config.yaml
num_hidden_layers: 11
n_experts: 64
n_empty_slots: 16
router_score: "sigmoid"
normalize_top_k: true
balance_loss: 0.00016
norm_eps: 1e-07
optimizer: "muon_variant"
learning_rate: 0.00869
max_seq_len: 1024
train_tokens: 730600000
dataset: "wikipedia_en"
Below are experts of layer 7 (counted from 0) of a mixture-of-experts language model. Rows are named router (the router's row for the expert), up (a neuron's input weights, with its number), down (a neuron's output weights, with its number) and show model dimensions 0-191. Each number is 500 + 40 x the weight over its row's rms, rounded and kept within 0 to 999. Numbers have three digits each.
Before each expert's rows: "gets" lists some tokens that make up at least twice as much of what it gets as of all text; "comes before" lists some tokens at least twice as common just after its tokens as in all text. This comes from a sample of Wikipedia text that the model never trained on. Tokens count by the router's weight.

# expert 0
gets: " ", "1", "2", "9", "3", "4"
comes before: "3", "4", "5", "6", "2", "7"
router:488468546539475494537458503544523479515439570470534521500449645543469529503469525518526498524463540494487463402506486526555500536529484481469491491494537506512565468492478440537491544510539519517510511487511535525454490499530494479459484541499521551478460467516453543488496587489436432527478469567514486498499563463534538572453491515503464542522481496447495548529517508420481382503507495452507384572415516477528521493510503492514522548498404501488511447498541478465559499459495469490526547523544476459526507451456555484428505622442501570501435493534504515558509462492584450435
up0:542561438497526624510497516535498484558528545513442503538462494481526510511574477479507496498548524552478524500543520466488564472460541558441511435533423524473486466580408518495524493459592455493481479562442506490536560540420492404549545504468504531542492484514467549527490521452462571478488530507556463496487491485415519495499426535552515504537486522421484513475488552532498447570445485473558524485439425455483520449497504447427545500487545518495528539511522486484570489518504517466504508511543517592467495525528483500477462557465573471516553484523518547514569455459468444441
down0:527479503496512508434511516473488539493545456473543482476584558503470491527486375436497477484573484480497489533492559516535427565580564512468476489464446480460503477504579426472397505534481437534464521488574471541534473499534516531530485429498486505506498446453557530473458528474495515461514554472563509500501444510447490492496563483512449505557458545525442543421545487538468476535523583513508550517473486454551539499512457544481511437474454525488495516483528477461453544515508504506549532512528470443521561433520511520537450443424456516564609512482495522490498617507499524442
up1:449517509503525471508418512542515527508495497499472552488580534539495503518526419465478475587469568541498539528469529429488505462471435559457490533518487479497509582485503509492524550494529458397455519492530480487624421511474581441475514519499490517541502487432431503506562512472435574537483508444486559516522530536484455500413521493478466502543469451485501453504508585481458531430502540487513520460538499517480578419473570551520532426461549502539543505514458516558474427540469535532511479406441443539464514539510470510534555497500506495535543482514487556457463532477525544524
down1:502511450455484514434551526484472433443437500433466474486485559500471530493566479425507522474480536528446502555521544571493435539458550559488522486535487511516510500471551457542463540440468516540449530405497507449477545477465489500533489483474468585447477489492453514430489474546432534472521464557575487492558494493510516428511496506588465493519465461514494457523539513546524480476589522528478495542507496480410452539513487448590384523485517482500519552567566508526549514545543522477558541477548504491575516510527500504530495461486461428474505473430510473577476570472496572470
up2:422522560503565534487587499514521503469563577499504480516485613488522486508471575516513438543497609429516514436569527506507503510467488590584544475553515443534507489475486523471500519445493483534522400463495502533475497519520516529462455508518434459487515414517526512507474489499419478513477472516487507514462492487485463552453508586471495552509438508535470530468481482515461485434455468503515528509437516453501545486551527456449460529528497520519532521450488427514498526520414514502492515539505549492534470481455493544468466582592542533507451389484465476498463568448567495461
down2:534505481530498541512431457522455475431504533397495450479474542528477497504543512547484575439460519473480519432508507513481503508517513422433518479451467550521479551412575467542530523589487517562429550554472469551581434469515531471552503493507445523505518523507550537457507428497518409459499521536524534460533516538512520393500516540524392484450525497568455518455575548483551483447559523485453506505550516494484552452479467537536483474476530462507502453522539430515507461511520445511453525534449493577469503521493539504524461442526512544511455541510551495522513502474444577482
up3:471506506520498611544527508473451512519495527411454527526442455483502465480553502467469508447457510526536498515536492536469512551471537534541585489547460489536538448501493499499486539489487502529465462497499548532429524469459508448476556478492454498511435503514477536395535538477474581536525526481492449563489493448503467435547522535502511458408461487591523521489495443488535484522444483441506520565457530555527546493472526590477595500540503513511491523525472512539514461527383509549542404436463574432505517428515493527567524527495524479537587493588525477493483495512462457507
down3:429553501446453497508534428486484430512490516463516479494432477459557455520471518465513534516440558540488499540544442534437475499505542497502583488498455424438500414530532506526513495468567528483546490510519523482511454445525489531434452497525453466498500431506555454429477532524465559495462569520518572480500486497540467525503536523441479510529501592481453524500520474533495479454488499576494469547520575505546529522511543473585462473496484512485515510537561499491530460507544536486429472567475490523585399516480481535527437564508559364494448471533506501563442475559482494531
up4:507520507517571448507565463390549496538439525519505507434540499469528536538502483526474483584565513515453558521526524510471495492501442492495506471501502461444519480457518474449524469509467512471483476529556531423522509510538538491420474459516460526512505455457587532496441488516497516480487545563580546567450507509579494533537447544495542468502474543548494477454519425481462404564494580493533524509560537449409520466530469530513539511530494501454435488475492437489475517541508536411578481452499590476508488547474502520521461536433516535463433577532507465523502440444510546554
down4:508495575500489483454515487457552527471541479456483487514476462480473564545454497475493470516533441488536511486532449468484486408527522563497515504466505452545452447507514478493496539509464515509549526515435511453491518482546458419494587545508598491556447452546556477501473499541411479473467538593438584521522517465488495512488488536521479558474529477515464530562553557485452493460536527500533573524471546551442483452531540476576514463421509521510434510540499511594470493476544466402486516491541454465461495505555451574488488463567429430465499578548460491495502498493547431503
up5:498503460472515516450542539484434520515557501491516469516518551471504463484400540525473466449539509519410560490482464501446509546529490443507483534537482518543541530512538523444583477511509564444413480500493516405480512511475536551478472504544476504432499536514592459494514542490477496514413464535541549439573491483446497534479482462453528505418431556513435562469493516467516538452474579482532465555569500475470496431475537446490470492473552522467461508459546521495529496536461546465502586502571551408504469525542440538609459522509546523502486559512523545529548509494488518478
down5:467438492483539525552510414440520435481399592493482485498508462459441550487476549502472518532472524416561487525546495469582500424546503510489451508529446493496567485529562478514500511463479569453566498465522456561517415472478580399526468607436479492525541548513490505495477510481533516505497416516460540559520569521483528480551529507458489548540493454509507453521464496448517520465503513432519503459504523544497471508441486506506539503510453547552466416552522491474500542574494490515423488453452525501502524565541523435468522564508477554480526460537473478454528499504568523486
up6:550511499484484574536490523493533555499450496534575440476511419531484481517514503553517495480513518445488497450460600540428552489525485446543460459471520440390464524569551469534470472559514489515474562512488445559484526528571556518556429466466553515481531497502533492532583547431503532467415497545482476452531549559585518475460565524515461471537463547507521522468481481496493525506539522470521493519480522565450498494453421516470462530431454453470603489514471479514472479489480461419538561537454508485459533473551486577443486470445523469440507548534494509480520473463466511510
down6:470460405492485531453508492473524458437491530512468533477546496513546482475506499569482515562535503540568499476591473445518516513450467568500497534413480468535505481521527472454533400477464537438505560516505559520534510474441494547466501378450456451610502520564474528537504458553524502533489416518453440473504531532508559545502540473554494461452418500472563509491511554461435446530524469540499527498490567543418486473480492461588545486496500544541491507527565480511423451494500505504552492509487490531489527469469472493516434505543525530444525444554469496496546495560479545453
up7:428504495503579524511490475533545508498476553477563522493543483490472545551505523468536477446529415520441550572486448510480501492505512434486477496422469486455528469530543573462520492461568488456460571440484496524564502459459480428484437517458497490518522549546536479469537506537560518471506435499471408504462574523489617520505501500473484485542475438542540491553412538483496438509466521443475541549407465504428524513499507539499557425552502486482586415466450522482465438517460497546453482552478539519478484501483486587474452497504474495472518464490563544434501527501502535531
down7:543466510468510526487493485574530587495537480519562493392512495531455497463531511497475493465550475526468489525515535517513528442477499537505495434517519453499509500480544524461549425421401407526520536515557524486564514469472491517487479445526481489512521402538488483494465544513479512489536475531515525438470460551522453497570525457516498487580525482534529522478534524582553490528434464554507514563485526518454492473508499508522492497568562469453527441498542510473471461581521474465512559399538402585532556399545490511431412446471473508485506430527519491549454490485516499490
up8:506502409444514550478475576479507429514467458436539532438577465495528509526486592533510507454543513480446548527514513543531484518527468528519544455533483438447579495497577517520492528520518429507572548527477514499512505432506499454487470486457537530499522504483467423547497512562536467505547395553444547488467483476451473516534501490474509445522504514470545471433509457481545495558511526443592452512496525488464477434446450391532471486487481495535514543452475452467546623506472515551471507506506464587550510529509449501472482468557491457540505427553511520512496556504467457538
down8:536425566488497487506402476471492544525496431523471491526489436503479524489537444516608485556442560511512547499433441554522500565529515505507543491484531528421427470521478530529474526574485566528549511463504457508565435548483503537506488517519485489445523491524448510453539483506497509488470499394479476563516529498539481530503503510439539552507459453503487481492509500550400555559506472503481458516474524482437540520464482557454502474475521548554536511539517519505417513476429533449520534466548419477489454452550543581441488479528471564508478538438561408459533513496463501566
up9:494525486490527498527548496482498495476495472498396508485527428498489585483529506494561514541534470542454509530569548509545500445510475459469615486515582470459440589582573559408488442481502529453466523536504515493530489458488483529504479471494528503508595491472458582433491449527522525467448443541532492509495539492506424461453516517458510487441507509487534417449519456488529470520541570526580486595461524478531464458501514521540521518443498544549551501490552529529466437518579509423514494498485528546528551522542442446541507468519512483452521562504554486434557470499471488506
down9:506515505548477496416567545431440474563561456504463463523497497482495497469495458510470453551484537502515464451510509452476507538444473585502488474509510591525494458538553497490540496510572485483511501537469493516462511520470540425502512554474449530517470452504551461584482444465542513452511537449515478494516596538482501495523526457500471490493447428511450507514606491470503534440451453487520493485428508494441524519472551507685488430460479460471456461507519468547542532503492452558509465488547520458418492522582548523517517531486477556504533510512487484487577530481548457560
up10:505493481454471486442408539515503485503452498485520518455527496556449429495496542519535474577429565461436440421563493466532570432501507480443460426475431536537493444528537480475476538543505524578499485462550486474494435438551434541475509529417516491492422516533495548510558522540509417497523501532475553471444484497529496572469494493445527466475494492515474492546496525457527552475539476519530440548529472524466507508479546519460519594533443480498497473486498542604469453503549520501520501491436487542468497507531560496410482539528483540521536525570563462539553572496466448472
down10:516533488501546469468468524461508590492490471551539442524509414492507550490476512489556494519525451562454518445464564547447447528515508514504541535468492492431508518427516525461503464545584549477502549572462519507443493542463497502500458507502448528436547461536433507503501558495553515560527477437539508510505636517505484442533546491479504573464545455476446467466539501408499489540466425548481434448572512496477423458498540527486488479522525559502543529409478482559431481517482455477498495478565426542478540460499524524547484492460463568495527470503445485531471527473552561489
up11:415490436467436438550551599459529507533524450500395465513485544422492489457533554477519476545549574545446479502560500442431523530501467494493533528486500482508469499591548560452483490523549442463514511532515449542565537475536561494532478513431571571525499479523516442504540533539525490517510424429519479567521542431488535496526519536439551471539497494602513494501519454510442464571478570527460486481474495490488465480534507507539535550516534520506480530511516481516438539510542464466492407565508503485525552508481470502537505479552457545482539503538495478592455511516529440505
down11:467484506557454448521492501480508524464471614526489527536479428525437515487492471514470477484513496484500487451502457577628560466496500494467455456416454539444479505562506495512501500426424510504532464494463591525570538443549500453470521512556474505512489502419499534517559491457511546464537461463525461506501518508468585516506467392589502518493546491472486514480481543436559540452560494531456497437470517479533518450514495495635494449510478481433490513501474547538542528416456555484454515512570533571476502526475482478501459541549561511469494541514482518484509518487468544506
up12:444471550448478535578541435491537479543503511509495478462570527474593526490516508485452435457544538488486413519558477487449514525576507541486453519530485457516455516537515575477519508506454483495546504471439554499498544497543492500487529537425409489454488444473497525497504469520485486508407464433470563542434505590471468501465539497471411513560498493461428443507479450537453485499454439561557476498540471507496520450507525530447544446565456465510545562513553509514508519507496544570501489426560557521527445568457485477556477497581464496540479473489437503504450490540549520517
down12:527570545510499560535516442514485492516463531519500452485510465524454520500445519512470478431582485536475623513517439526513507599496493552524472515434575493458451438523488518444465492488496522517473447491491448512477521539443552460477508501541488541494511481548528486423504485548558501462526487540469526498543515485453529499508471473464472498521441444430448501553497502459439544509494581553533490520427493498500571463544579439618429467454491486413526439501548475497546491444478510437524526503541476490554488541491505564502527509464479492503584576543442571431489490466518478522
up13:569492531479484508531510551497495535497561522445503478523444436439501490479511517460536525519531511511555465451564463483477532463550475566490438470541409524515481517489505535495514619449498442532487542541574494553500511582437501529501554472466474599533476547545466525502507445557494528466507574502464511532518473526500449454465450533486502556432451553475567492547531497471569439513466555470499477476523494479452405459560510566539539394485551499457489510498434507495555564469533476455541548438542520533466495545499488515543547468540527502476532504441508486455533484477462513419
down13:468537419516518548481506541470488556582421457478431516501512442533585486546446435523544470428537569486524502473525522534460477528551461476522487512544579478485489514513524501508518462536509531473456562455460515450475475503526528443522456450514549540476471498455490458504409556571514519519530515475483574522529567464491499567536569524465430518491530513577495495479528403552468478436509484518479461434532422543499515498436519492431482528558493510536508501497451446518568436505466485497464500555464547549514546513448458504479427456532529486524441503547559573489519512437511489440
up14:511506471427477469581485522530473510461475472509470492527473493535559542547538518435518548515496519465393500481485551436451503487459463424503512476527547514494419514475504547494481507477425422474457476528497502479490506436439486480538548468493522467551554509494530506440507476506515457501554477494422494493483491483500434524494514466500397512488590530573442508569439522502546452571516459534482552510490520537491559498459473429524506568536481513487431479505558480443472460488607453554512552479520548478561551571468437490469484587586487508496591518514473536470486504495509530438
down14:608502582476476443513494420551575531550474483448498492485514495516528560485492413515520519497488488445521507518458519517516497494503496560553544591483470470490586464468520457485495459481474498477461406475478524473447506529510458482443542496535469488497466595552410516466532502453491483443517554571514496529534469534525554462500500535466495510449510471575548497524496486489555565512557476471500472485457454424476489554522536491558463508517550469476513575567449412523551478504462499497494528521494448505428464431529484541539535496485438518560423506417483477529504541518415504566
up15:468447480453454551494472567552504512544489476468441475438488494504510524513453452536524486513455502522500497560555515531535455540483437497550518489529462474521448524518486475528463581433453522500575552502446535415481489464466539456455510528497524524497449527562519570433565534511494485419536517490495513476572563443548549527426512433531520527583474479454551463480468570454495579498508458447557485503460537531509577450483500538461475535414433533550456520483536496567547441519455549587531576527540483525486468472470495418470497477521504538490497481579497471464484464494482506519
down15:515452467550464457487431559521513493591513507481404552469542500510458505454550475512512531452476469499505575520535475524486484513463518620485471513403484515467454554552450538518457431512503489522472448528579475582494478414560458543515497539564507550513492427525417454515537522529523532467513500429527437492486474467527501501498541518479534508450566503556447486450537502504447474468515488515433533566512469523550499492458490517438466520495506488523484537560537482504431502555480533529524475490459513559488520505620486554493447528545469404411519529447507515500512488504487504559
up16:512410485526490463496508571572517509465492466464506513564470474467469494460474432479569504507512467489488479448488461502515500577501483378489440478551497518512555474511541508450492476535577539500511481512564487514458510517499458451527441578492560499540452482528516566485478504540521459500442515524551464509512499430568469542527483491524494504521500470498470578468496481485515457536478535469446469476494477415538421511464512488538492517470500499363563396510558499447498495467482456480492542479567483480446514534486508450470413583479460479524526502566488407541436438534543432502
down16:435510460540518560560515489479546549559485469489495438427503446535481483508487476496482541487468573504516468641518564495474445499460520474426532461544477507479515509521533430549518471504476542512420549523441477566544511504465581527524505467485497491453490471446461471499501451480467515519473505512510509505503575493469463510481553478466517472591568496506453572547451571596533526418454559448487596475517499490454512445492494490475429535456485474560522494496563484494408538528541491467493470499483493502533571512531504499526502474426521529481499522538526505385514497531477422516